Experts of a small language model.
Size: width 192, 31.7M parameters.
Experts: 32 experts in each of 14 layers, 96 SwiGLU neurons an expert, 2 picks a token.
Training: a variant of SOAP for the experts, 343M tokens, 5228 steps.
Below are experts of layer 8 (counted from 0) of a mixture-of-experts language model. Rows are named gate (a neuron's input weights, with its number), up (a neuron's input weights, with its number), down (a neuron's output weights, with its number) and show model dimensions 0-191. Each number is 128 + 24 x the weight over its row's rms, rounded and kept within 0 to 255. Numbers have three digits each.
Before each expert's rows: a language model's description of what the expert responds to; "comes before" lists some tokens at least twice as common just after its tokens as in all text. This comes from a sample of Wikipedia text that the model never trained on. Tokens count by the router's weight.

# expert 28
Description: Final periods, paragraph breaks and section headers closing sentences or lists, plus heading words like results and sources.
comes before: "\n\n", "| ", " The", "==", "The", "|"
gate1:098117098111144148148135124139120157095090131064115107173124093096148109110158127158090131141118116187145114086193178116112141095089116111126156123141135131140147156130136157145165172177122131114144119124114139162123142139154129130111136128108102127170119146160103109130153144143127122123134113135158140129144113084121138157120130144102130104122100112145156123077104135117129139131097137139155167135101092121166133120132155137175149121143077124136123123058112137148091128168141149129113130158115166137120128141133090066144120175183155138111139169117108131097117131137135165127
up1:069112153127116130113132145119138148121140118112091103127123123128143126142116100163129120116145160111123086107162129140128119122170103134104129107101131125132128186154115136076146120164162133153125138139124163155109101122151103095119153153080129136162118123156152130097127086138099151169127143164150139097131121123161168104150135162109130123083108125158165127081144123147133165165103124146127147172105181090160163139078097147127138097107109112097135147095169125104116092136138145173129159116117134130129137117119129053156116134149138121118173141134162155118177093142123159127
down1:147155120110150149152170121156155109084107152117123092172118111128131081172129086132123122122157120068101071156119111110099120144129133104130141133102111133164175143140094159098139091131099124110117127150103099132117146128171142170143135151124106161140109093165116110130120127123133132168138096115136116148152097122167107167186121114133144167129092123088116095100192174105127133127078133097112138148104132157116129117167169099129142151107121144121147104114106128150137147154160117124106132085109140115154120096129127111168107098118145140094146109122136081133121140146112099122
gate2:135106158112148158138163076091128118118143120148106106095114090096101128149132168134101143159150117089106114108148148102152108121128103094114136111176149087137127136153144158180149114122107124132138120134136124153121115089089150135151130142121117095100125101139099174131166060123135133100154093117123155113102169121165129183125089133136128125137165136119103119097126142102112086126105107138125132140144141143143129137147117085088126116151146162104105100108106115137098115118120113154157164070130103149103108130126084062126108178158100129142147115131146104168115095111138162124
up2:133099105176118080161111148171098134107170122143120134140154079186095142130152118135149154125129133166109130154112127151127078136107152116108143117078081117117113112109079152134109159090104127095156131153085106128110133134178135168143149134151087139131136149134100113143140150162158117168154134170140128123117106130115130104120123104066099149130112137112102148110112133113146094126110138160123185114111103100123167125158147126101138085128135127106180139177155135160120137125117083127121118111104124135148124142191102138115099127105128095134161122112145146102124125122130164149
down2:059121191140108141120122127089123133106130124143148153145134134088114148184136117152156078100135106151105107075098140164139112099136102152117114128107109153096141108099123159170130104082119092122127142138141108131131139133139137160150146137101123082115082134147142140140123134111160127109143095121096141149123141099131146146167090139159132167159134083144115126150170089160116105115128089112116122124165139123119115119159111126123102125069144128117152093131137122121104157101134094180123132152085098101139128132104143124130108132117061125109185125131128153127163094121115171127
gate3:093079120082143073094148110163148094095105110101108139155154170094144153174130103115092187132135115132092174146108129112128119100144088155121103130133132123143134146117116147133099130124148111129152109090157147142149136122149106125161127134085130147103115112154129107131107189129119150148145156165112140092096114121103131113139100127184111106107138096135140194151099135134133126118088135161096109132141128133162146077140139129125132107138121140166108123170118097137097100170105145157099155171118128103109108145108143073129133144113145136136147112153149150106157151137099132142
up3:140078172124119111131128142160141117102167102093138125149153152153149142087142124147144139089121084107107127108116081127135101155084127134156135109155097171104123104090149147117124141129146160106115130125118128149103160120148114148122110127147139074093119068168155144138113079130110136054136133136124106114136129133140090162134097143158134143119161131113123136102133112129107064131101134104109145086147142139183126098144143130092170116143131125120131102092146124170122115081109128145135141091143155127148127151147144100131100059093141106138093112132117152120135109101108093115
down3:149127127112129115120128163110152109114124138156128164140155137125140160115129113133124101149128091103146128175121149114134145122125140110117150146099097137138094106188131129159146127134141128101137189135138145153119125149127084079137091145092086133086136162134180153161121139177108138178147129149145185130114150105094132102134143110170093159124145142153145157120174146092114133136113096134115095168110135133149134113163108144104144135118136123131116132140135142161118128112174078164125110132172105114151114117154144153111115134160148100130107172134167165184165070121126149096
gate4:077113088142160104108113099115134118132134140118085109149153122128109170091149129108093130101104140128142154184120137145086197149109088093133117116103145098073089157110127089118106125143115172126132166146122169134153097135154138138156130117169125111162141134149142158164105117103136144120104141116162143150135126155138131119164147166150168138095119145133140126117138095159113092171124142097141156128117120111130145159098157134155129089111156099153141130118154125136122148095148134164109109142141145155146093102123184133178152128102120154155130167141101135102132126150156083138
up4:085119130166120173104105096114165129162137089124110138167130123133100151109104120121125142117140103131107133155142125120120143142137129138112110133099081116112088142098177098172136160077137121141117140088125100154140106159142121152155159100133133122146108110175112135139115063100170127135093145161109148158146127117149154097118134175141149163111095089131112129131114097119164149116141111091170135122115106098140154151127139120101137141149138129110150115160121131118164153099165146144128115128117149143100095109128151109197169080068123120159123177110132142116172107133128108109
down4:154154162134127145123135142116113103116127183131127114119135184112134133134064082145090126153132111093115127123161144146138103115147132177113088124075103089140083170134090114156101148098122098123105099132134170161114125137129104174116152091141160113133088141160132079132145111106167148094123154118131151122142098137144138097144138145106170094168149134139104114128121105134136152111124129111127160127085124143090133159139148121109160137150138163126142134141175114120173158074184148152116118135120122099152075134117111125115149080105153118140131124126141111135135089134126116097
gate5:119126101138137160140107147106135140116112135175151136096140156122117111154127112139092164140073107116088130137111115152103138115154118103140120121084128135112149139065130127154192136122137103119100135147136095122176104139153108127147112155161169124126137132102160103121142152154130116160132117109133094090121139107150155132144168128111122149118116083139112111091083143138168137139135124098103176103115122096182106113117155112113113129147141103121152120167085128156187109104121170138127187167101115095130146108121086181135130154149132134154112136100131090120164167120133163113
up5:142158116129156145140162105178144077119203132149147086127119159104140179118127150131139119126164150131151118133134141131154171104114115139136113165111142133143129142162094125079099114112091148156144101139141152175096172071142080164158143108127103110092142146165106145165155165113127171149103097121162143126133124122142125126122104089177139115126143154129160126175153143097180130139140153128140093128132141143139136156131112139144123132116123164145120119117153096112092108155173150134089152117156157115100175133177147149151152114139134129114128116144120148127124139146143134135
down5:094106113134162110132108119132126136110072134185123112124105124121127145146153124119104120116111114167145155094141142117122116189148134124125146128118150125124208131117132148147149135161133120101121123124110122145117122151107140106156156137139152158121160127116138160096078151126123143162110138110198070141162099136158127106145126167115190093141084136112172111123144097139109128092130150092154143111178186149115114140162157123151122112133117108128087118114153152147139075079147102104142139096109162098103093142157148136113130153127140112124129135128109135125163156126096096142
gate6:131143114129100154131064100149092132125071189099126110141095108161136174156145146109118112166130126153106168108164120121092154140127081113116132134116139140101121094069125097081137153105121141104102137116118148111147124179062129143106131141122137106112092081081136076133138119120114114126129144101128112136106136145140117104125144156131112117121151136136145127164100140159155113094113111125164119131127137165162114098129116146150145115084086134116099110138136150114118131129095139135147165138131126160128135098107113154122108096126088110153158128105130078111091120135112117199
up6:126134088118094130127175119102155123132144107088073120146128140150165126105137124146140076195100084112156120142102130168132132159089136140137114129140124131157101113116147129140131130100059087113128165115110123110142129126099206125123139098098155100147147106112153133133094167157148154068158133102165110090117106161151121140148156118117146119108131146117126136129131124119160121095177114129158175103096151157154131143091130148175122084132139142123103121134087109089124133131120129123145140128101139125104124112162132148181113141158113097120157144119111140134163124119095130124
down6:101076153159080123134125092151153070119091150114150114108140123152140131144102117106122122114125126163135139140152131119121127129087153115103102114125162138149154126172168143110154175180123110156080144094140159134135117157155144110140135123134156126104153085149114158166124139110147162116174127096115132150061157113131101104141129159126090106102138125135143126118174155137096141167182116129141103098106128108106095114157130134117128150153119130120124120157087093072141134131139149111114165088138085113106158124170140129121177139141121140163090148152149126140104119106122142143
gate7:128084120116129137102130126112144147150138128118147092156123093078092122126076172139109098134125114150089117181119149157116146118069174174140104113094122097120142119155115103141122117101158098175119178121110117110155120155150110115065141154142065108140111149123139139129127124143106080080100103070122115144108112120136120107154134157166105129109114103140131138084128140106155109099134136111168099130158109114138143094086153118120119132100119145117138143144139094136127125136155124084103081124132124090146104114114143171122158149135085154122145111156156129157123110121112143134
up7:146094134158110165096117133139133113160150155118121108160130099135125132140114146172128114107145130165110141151141133121127163119140159175088079135132121120116130119123108160080107157142154165133172139164150130094102104177145124137140138160110084131121112110124124127168136137125130103134106153093129097156182114103084119101147094110100149144101142141124081133140128156121091160145132113120116113118145125152123109093091126145150122166114097164160102185128112182159151110186114135114099122106131150071128133156134152119109119112147157163143108100116168136139130141099105181112
down7:131146110124167138126111170127125112095102067134111144116152154133144102105144155113126164141112115089135148098109175106134075107154161088135162087126186117106090138150117098146155137117106136117125117099157117136106147124118148123117127139134146150134146134149156131087162105109170152079136182114142129150145091105081147111154164081076118114137126077133100166126105093116144128124149092138151113141149114093126117115121114099106132117107126107142100117135129155142104114106144165185148148089085140099151161119124121113156113108163138152161110119132108142097136128148147139086

# expert 3
Description: Prepositions and verbs in award, election and results contexts, such as award for 1960, won the, elected, and table cell separators.
comes before: "1", "2", "3", "0", "4", "5"
gate0:101120152110115156123157090108097103193136140119149143084110121130128131151125103130126136159160077114120126161109137094134135126120136136139157137136141098100121151101123141139131124094138116153135115170140128156171118120153137113101151200098128118099162143118101140076097078142164149137134151121095133124113089084176103128105164099127123132146114132117121111158132133135178152128139147114133107132126129113096110099111169097127142149103135126108114140149150131165084128126098120122101126087151179131150111152139152131155083112185134075091104162068122152129103099131138142120
up0:136174117139152131112147132147166110079101125126110111153159153113139116130146087126141143102115125159164110137158096150145143126140119128079149128144129123168146118181126139101115111111100102136121100099135113101098180096106160133123114131114112129139077139154164114152167171145086104077103139132147087144145148153108124143139071114157094128140098093132144125090137101081136081134132129120098109094129088120156112143136104120113144107119098158111114138139127146121180144172160107111102123149143139124119138090162141137077155154103150141114150122174140079121135158091134122137
down0:152128075152113088062110089120119107094112087142132096088166080098136141157138123107106124073121134160119151093155120149091133105145119138104094133108174126124120124133122127123112121128149164114139134111117065093080149154102124123133111163168118120127099154122128100123152152079107125156100103118121135154166123112143151144096159086103103151150153132105113152125155134070135137158140180138132147109094111119128163103115076112140143109093155085150095090143123112107101124120096133101131107100109099116173123120115125136148139123144140113130139113132102124130142129137087151130
gate1:119121113124153142164171150149096121125108136126141116120084146096157131126183133152143131122130096132107109106094136173160110128107138164141113107172120105138110109094103105089124119161117114127170110150100105168096127112132132111113146130126174080135091122146099130134159163128136142115089140186124120186120172094118133160110135156096170098111128124144145099063146124123125131157126116082121132144124076158132117132096126183175089085135109115122150139124099124135097104147115164106133141155130140124100118126097149104139107146175155115148126099096098134110115118145108123146
up1:116095146161137116121179122156129151107108122131113132106157126125163144098139137115123118155138107147144145123138112120126112113151080140128120146067118139084139168154149125100138136137114111132121140171140148189144134108157086142146161104092154085095093119143150096122114112134118131130115098119188115164139118104101150144132097151140084141074135149161155125096130121113146136160139136106089081137118156163121130104112155116109109081103098133133146147133168125080101133139101143136159113123082157148094112122151135118139123099129184170122105152115107126107148136162080167091
down1:114123115109174147135128124121111130144100135119111099135124140141128088120130132106138146155161144136105133130128122108145135106113099118083098106093134141161146120114114150146142131138122135122119173136095158127112119122108116186112103120117095143138131150176155117138112144160114121150182105129174132106155125123112114106176126136115119166146124102114118102119193150125104116129058121115115100122104134142165133117164147108137103184134118157090160192120082171168135146150148127121148126141114131115121141077148130065127100145088172160153138149148114088102159075143105113101
gate2:131139112087136106145164054078100112163127104125101109093137129143074110143081167100156130131154159140135110112121166126152095151113109113113135130128137112159107131175168112145131174124107122141146152117147153151146099133095155132082143140115105116139139126131089161157135088134106169101140149116077127116143134108154095151123140158099183100155132100127133121068154130104136086134072116124124103152117135131139156131119178086123124106151147126094134106117157132152112124109112145111134173102141127102122086140100128120112149161150092147123126128124151144173137136118153141139
up2:065112099114112132131115158159081169111156150122138125131109104180112116145169123149107133144131162123116121092156194117146078115104136096105132097102111146139126086132115145122121167089164117130146141145116090164157146149167106146123175106115085141169120136125079131141139173115152136145138140119135105099101162103135141121107101065118107134136142147132086188174089107139130103109134104118117159123095125120132165119127118138129133128139122079145156115157134109145095130126143108129120142103124122080110141099157135117112081147097140077154135141151114130134135137132101133140
down2:063174106129116135154144084125099125134104094127098084089114150116107132157160126138155140106142107129143147158140176129120128082115146150114104129116094127114121150142146159158133141101100128168070114125159118097138124104111152099139144124117097116116108159167140142137132125115102099127148098122084120094168121106092124128201113135140123169119150096109116157136163076155102171176128112119147111164127115135141115128120108123076128131085123139103119135128122136181070101122103122154161118130138098158109109124099093127138135118101146122097126096115142141151130114087116099139
gate3:118102134101108122132130143095103121126139110135128106159135108112149104154137092136158151136136183105102135115117156145088132119109106130133106094175167082147116133139143145149129159145120120119175100122152162090158133140138116133164108139146129144154154120155156167143110113098109114108096154167135119113143094139088117114130096138128102124144135081118132118115129148148157143146137145063122130134113156114164136137122122130135137110126126134107104099154106134123126131139077133123140146146156108197120161115170132169112115102106172088100167090147185121082207114145154175133
up3:133104117167126113105107203138141115111138110114128137129162152128151106149139141100137157157124106091131123108107130132136137158078136121134117144162075129143154128092154138160113162129108111105132157123126169120128132052099089139126129109087131086152114127152150152128143106137152128122084151163132123092181135134149112169099088104111117116135152162120152131135103155139123096133079142088097142097152153152148135143124147138160175176118138121143146096111136106143117124120073146134125110144112128106078131140154121131085087131099172149151153126119157172141118087120123107132
down3:107101135116128117159142139119118157148114185188154123127170144106137161106154131139149127119134129154145130138099139124089147128112194148124107159093095107156127113134109140161154149067143099083119124130154132118160110142119102080128113088121129083145137136138162136148119128173114143160162087113113155115144183112116116128136141120126143126136119158117115148081163137121121124157152131112134150144137151110145099114114091161152131092080109174149153127130097188123124143117116122141135103133166120074116112174140134121133122117122106142150155166165178128182118096118127112108
gate4:082114156126168099145146137130067145156152180115065106139132130141141137124096112104116134098125137131105099136136101142094133160175131104128143123081094131140142154091104111082101123094135172095125144152078174122125128148129107125166171139136105140130133158135118174123141131138159153089164166157138145180132111144142109163134143155137149114117130131111146134116135129171136082160091113104140096132120116133150119117100167130133106130128149115154136142134131095126105138084145161122144164160136145149106078117134151112143123105086090136146145148132144174135085109125163158127
up4:098129114146158160118118126137101155114102120078097095160138122162132147126109122183100144154104111135148139129110092134126154168173141161111143114105137124114098153106116087125119155130132104125130152087142112176124142163140143146119123082128125119152117139136103117134138128103161115112162129120098127144088102136120131148081142190120151134098122088092119168170138103148168139065136122113154142110138100129095157126096108128108111098184161140111140132135165164136184128107125128160122116103125153129140117107076123141177175110087104110163124145104100163138125102138130132133
down4:132136149148120113115109108144130132086080145130118130158161117126121106106112093115139133140122077128119143089123142164156147099161133155086115084093083128112147129095086133136085138148146089135138104124160130137121136145105137140095175082121100117126065173154128092116127138109153180127112136094113163143163107146141111119112123150126148117139154136115081110153134067132123121099136162123129165086121105143116141163143164120104124119141132143129144180087152120095153168156162162132133149115146119131133119114094101095133143098121121125177125119155154162174145096152119098115
gate5:130071126127153127133097149142161123109137141126106125115121104114166135171145150162128125091099168132099143153109094147108113122149150121083096112127148104109148136144108104166145095164101095111150132158138119124117136101090136140100101147112145148147144171108117131115128115137129099164155071056101130119129125143161109120095092117144140139095095088150101101102098136093152121137146156109113129097115149139172124122109131143127106122125129136173124094118092153144139122149154136155090168153132135112113137171111115174119118145185148184185138112096096091105133121121110130107
up5:158119135108123108126145059155134100135135170089177127195153124128097168144121132173117140120143152130174136170111122109141119113086139102121162131113128142107093117154124093111132095098115147099095141132158162156108093123101082141131081140098141158099089150100111134156147111137115131166117137142162137136107143107132147129104108082145124154138134135103131139139152131135140158141088163104094065154118146135153137151153150129098161155103152135147121114113104109152103112151177129094142155177154106119134160123105145121146169116162133114089152096125151154118117136140128145123
down5:137141158120159155139118168156155141112085116129155148119120120131123154103129095161105135107112093159143109135132173111114151163125120116171132086117135116097224132148121115120116135140087110082120133153081123103089130165134146135110143111109145183121146112096143111122085137092147119093113102092179122118166120142178122110158145092136157140130135093132161084118115099148149144111123161123127131142130135114117148147143134159129117131111093127151126157138140124136145145096112137079118187149112112156109083135095119146119107152176138151141142175131139118115120077113104119132
gate6:125119140118151111113104115174111117134101158100124110112106123141087155152180121108117107165146149151087106144108123133171122121113111090119116156134151090120107125108126126097118155101169138090125138077105119120154140151136094118128136109118178121116092098118124088147137153091108107134165120137121115114128124112127113105152134134108085086093123120103142132141111184132125106155113160172148139128151113141124106127164135155161136130157084085113141121194120139093173137148116103150134150142094122150150145153083139135170103124170102104112153197161116106097132153116104163146
up6:173144113173099100103145121084098132148099132089070111118146130172131114143092122115121065147126123099123113137109107127123120152095113148149087135111123156127120125095124153087108123113105097148130084120135132132133125135129173148139107117088178108116131127135167141177082151132161153144144141100132123114152101174130117130128115165163109127113167129122113115125153141178144151127142144142123144099073128132136133159143121129164098097123155148163110094112114113109084126126152116133084121116103110132143131088198106082093127100107143152107160164123115167152131109103131141142
down6:091128110142102050085123099146105115092127149090162106139160149111095134156141099121084104102151137108163111173152086124120095133103113108121120082152102130087117118149097105115111146192108149148087119112098175146159127144123141143152125160135154126110151101129124097131130081131182159138169119128136107160077134119162108138140129149170125114104181100123091110146132148156166154127136138145158154145105094096131139151109129145154120098147144146135104152128115140083125125150134134134112155148100133135138110145111131108171146128163152112137125169128131133108098114116121125125

# expert 30
Description: Last three digits of years after an initial 1 or 2, such as 2-012, 1-991, 2-006, in dates and seasons.
comes before: "–", " |", ")", ".", " | ", ","
gate36:075162138104156099073115104133116114143133114124125143107174154138095145125117119122146165128124142098119120168118135142105115146110171108170152163135138171111131110101096160142126083126126148123145134174086107131199130139076120135150128158128137066103081108131118155150144136130136098152120084147155173085150111137115098127122137164114093137120156155133132153130128121104143152123106141109157074143155133125133139098129148105086135108124087156105166125166105096119128086136145149144143127087156141093123181129138149162146132122121112141126142102128094155143130135110104144103
up36:110154127179135141120168117147149095135140104127130084120107122147152105129168143106058097168112095167112133092130110119128143127135112138159101180157112109093164109137158131100103136132134107156112135130132144092130077141146129137119154074127151151184150140084162131094129140148112151121069149139114122119096136176140127138121121121142132143160145078109117125125172112151133094128136097129163119125063130122108117172146138112143129131118118143101131108102087123164073132123134131151104129107113125099110121143146092096173125131148139178148099089135113126141105093122127132156
down36:116151131137122131152164206134179127105130139111143097156157151167137152134136116140119146135116091130094107126137145130115178172134089115160145087140118154089126136107122103124079149148123125160145117133148124129127188152090101087114115093123106137143115104126130111077136122107160106129116143109110110102128132122157156105126077151067122105078169132118121138139103138130140101117136122123132145148113145157198145119157102147150120159138088112127102127131170127100123117134126095099145128102149194141115118095084127103118111102116143146126150114145097131117131089148129113177
gate37:144134073122133097163143128122096101108114085156144132123126106156145145123131110119135119129168147126114136106152098082160120188170117165097112122157076134160120165105161152144113125142106093145107117178181154144107130108153134116133137100147122105118092094126110146084118133111128143092093136111101128131132124129195142099114133116135112179101124139142129123147114119122123099140162109119059104113118073113136109111133096127143127104143155124152135068124138152133131111147126188147175135112139114097134147079138122113115112141161113150155111124152181143109108111149136140122
up37:119126156104111125124127127123128122188170141149121121128131129145129134114147137156151121097129132097139195131136166128161085138141140087113100115106145150102128121120163107135139135049130125102120093139128135104135122102141187145091137117102107113112160127114125134070126156117129151097109131131182142099139113119138105108120135119148150128104095100134123088094158146124141148086109089126135083131157139104185147112139097140100135180139111098179122119147107132115151138143115133122140127160152170113078119179165106130134117118156161110175130104133128100148098154129109184143
down37:158130136143170112123126133126118119140120135113095181133111178118105138140159141095135120178145072145166126124115165073118105160153133092093117108118103129148136149158105155101108158134141134103141122121173131129088089130142169136070154116133159113108166081141129096095161092174104131138117132144107095121112099118149118117148169135164122114114134139166161095092129111127131109134158136146147086137159125141132113148101093114150131120127138154124134157128135082125145149172112101129127119151157115124125114172116108138138145139155121156103110158126143079147096078145100187138
gate38:076148147151119147116100106113132112153123092098163136104160122160102129145168141171121170159108099182121113128087139109128142119140106113111125140111079087145136094168113134094176137103129114064076168158149101134153146165123154141129122121171086123153083104133121160115110162121162128121101114112160123135091110127140084107131116127129116144094159146130145141153093130168115123191132128127130115104075103189121111125104134153138087118124136131095159104116143136142136126093106146142145121116123146108105134141120124121104144148137079110127094122164123140126116100147124113139
up38:105100099112133119121102177181135122106165094171147130175144112148158132098161132119129106130144116115165165147111096136126105162101151134132091120082140163124126169166170131120103140139132109144128136116127146116119126116110134123095122139101097132127071099130140122114124085122119084123110108110137101124114138089116096119135123128092167081102159159120089112128124148130132108142136095154132151149110137133112163161117142123149108148159174099124090102090079133139117166175139118130174133120123171119169126071102141147109104094124155099118097102086117154141134147152146110164
down38:155144174156132102129076140091090149137146142116100098142110096128185139153074118121161098093152125092132123163148098103140150106115157128127128121146136123092111156123153108142102135117163143137139129153155102154143115081106141129124147140100149122138141083128122103142100121117102116127111116142151147098107143131120111154111174131133132173121112108115127125096156173127139121116081141114116125158103157106155126155084144129157137089126104101137114114101127113091113151121084069139133108136149179143129140124126116131184113101102069168151143102087155151142132169090158130158
gate39:103122132107101080137090144175148117116098120104108137149121140179132095131113144112153123109119127145126109113126167092149138141126142142089172141133118139142124179175108142107158137138114149095098110111189104145172121143098150142128136162107129102123101161119107107120118132129130122150105113156128096123121135167124136176152133144085151133151143157141145136118116137099147130151144117177098146095081141153099127131091082124121087096100181123137098136115105126112128141119111120208109172133116168128133119129153158093089088117134140078130132132106154134128148153133157131077
up39:144154121171137128130104103158099152133115151161112116110107118090127121129173126145115128129153107137153167129126125106105155138147108123174108121166114140120107134114119134102164066148147135128112144100115137136125105125173086138145182128150123157102147115145135166125128074106127090134153158072143141156103131112133123132082145114140126076097092101145123110110131098134141106139097078102123132123206130132146143127099155170147128161105109152122092126098138135123119124151122169119175153097128166141142185184068125153135139140140114150110109111125140129139130156144165146135
down39:143173169156180119118132115081160144124099136105118137135105144088092145143157107167151146107156111141159062150149128119130143093135119163165086127103137144115169112140138125120146152156172123144123131120162183153129119162148130129139126118145159113131170171110149123133126135170139147119112087136121121158137144132182107126116126135184129122134134099179134135106137091148127127162120101111098103142074125115132131155102131134126157122114154161141164139092085179103074128148135152118151145132135117148077102156127148161113109114118118127116097124155166141108140147141143135162
gate40:089107083116116157124130090148138141130138108127169094109175109100134154146097141114085080107173173091125138144136169146121107139069168068082111152135125070136168100111108104121114124106113122124121126132108115114150112090136177118137101127108146131115133108119089130115131136096131142131122140151105134121089134135107129128129158120134156083114147116128100097106154113093155151128156114090106158125106125135135123090096157147150145112179108123127089095132132108145130138085159162125126149143134142099134139168139135099087140163133107119104166139078134118100139126161141088109
up40:164139113117097169126122141093127086133111145122123148119105111189142085154077127138181112110112094150169141127118130138123173165165093165083140124096115171134136136170124173112141148120139130145077152144134129150119141157082098162134152140153106120136121182136139129146128108155098098116159132102110131146189147146126131155147107123145133138108113127153121157192128114090118131134128123174123094101152100126125075153131153108095113144101136115126149143131137139110155118153139129119128149114123107111107105108125088141120169151079138119124073116128127141151126114103122180123
down40:108130151158134149127119118118120151127128124143151195115119144130100122102154150135128151151150145130147137098119090160132158128170159117121120163130116141111137131115112140127126111145130120158128131120149140144115106122106142071122096133126136164124161113145107131177143127149115165112166102133106157126158131095147127137166094126135114146077118184151075155114109119095110151206085106132178083095135114068164116150142138103168138140121114132123107127095143121126153144141103116153128094120121149148111114182153098114170116113090175092132116120118138132132137092094073139161
gate41:134133131093156145081150084144133110175110074138144128108167137113101150121160087147144112167136124133140112097139150124179131153112128110143131115126133137119179140127091144182137107158145115093099128134115140142126147140114142091144155174081115166153084123148130106161172179135166098144100104122110128131071121083126137134162181121142119134115110142090151132150164087105114125092123097143127098125160153150127138120133109096155140120088161120132090138142176115101137148092124089112131133105138099145150144104152149126104150137125136104090160130096114138139121118116127150102
up41:120147116131105124105156115139107108144171126117083123147083127160118096112131112131035130118177084157140115140126125112106132140140124086091136122091144141127069101123139116092131109100135118187123154127099092120172157113185136116141129123150152082133142129145101110128145118142124152161137106125117138092137176148145128115130109145123125096131149137139111094147111131136122155124128195136123102073155098104129159127151141109142155137163119105142131106123147123128129142113138125123156117129088107146106114151080165168103145110114128135169098143141158164162144139128182113091
down41:133157121151122114132115117135139147132174100125202083075136105145116109121102103115151144127120109128125103134177125171155094140129113078134141186141085076127155127140147139101140094137119105164127077114138100152153098134121085132089136100110112165110105119086138146100127136151116139166084115109088136114132105161141145110136124192117157127159154102166138097131129111113146128147148141120122131162119105108162120143095151098130077128097148111118104121140128144139134149146131160127157121138139135128111132085155096131121099106087108089125184144115129144127122084149159127134
gate42:101124129110129145139100130122128134123153095168105159098075074108083149090140149161151123151156162126101140123133082108125121170171160136125118145096146097106092105190104135102128144130128116137155129161134124114128165145155132102139134142135152106115141121155117148122092127123127145096096104135109158124124126122129137104138138138129127148150159092074125135158132170044122113158126170121108167158086156132099113136127178120134108121094162093134152117114099086121122145141131107120183101139109152137128150158146133101102128175101105149106096152134116114122149116100117099148
up42:116113119147141078150214138110150130088115136115135151100070094104092109119155155104137125141115129093114118107110136100171174144159139125114130120134172110164142168145121124154102105139123116121118117106166108100098128094141150122102140110106134139146163161145097134151114179088126090130115130149130145131120077136125137149109147129079129140102163125102122115104104121128152099102134131168115073148109131111143142120120132142124157130090162109104163131120134094106112164141121147128132174155175139094117125128129132133196152120136127125116107124167173117151164123115169154157
down42:101138118130129142129148146155139104130113108131154155117162121079096127157127115136106163115136132096152136141144168140112128147103177137115117133142149128134182103128141139100165100117160162125123101078129131149104125153093112120087144129152148131139112093105096158081119128088101134158095135084103134109152130132091135128110135131141142111138118122125160143121106137118122134145109147150078111152094110116156116117131150134132187120074150122125139162121101098112141153151121122131119155129152094110164163068164114134091114133127131100155143102185197105156168136120073073148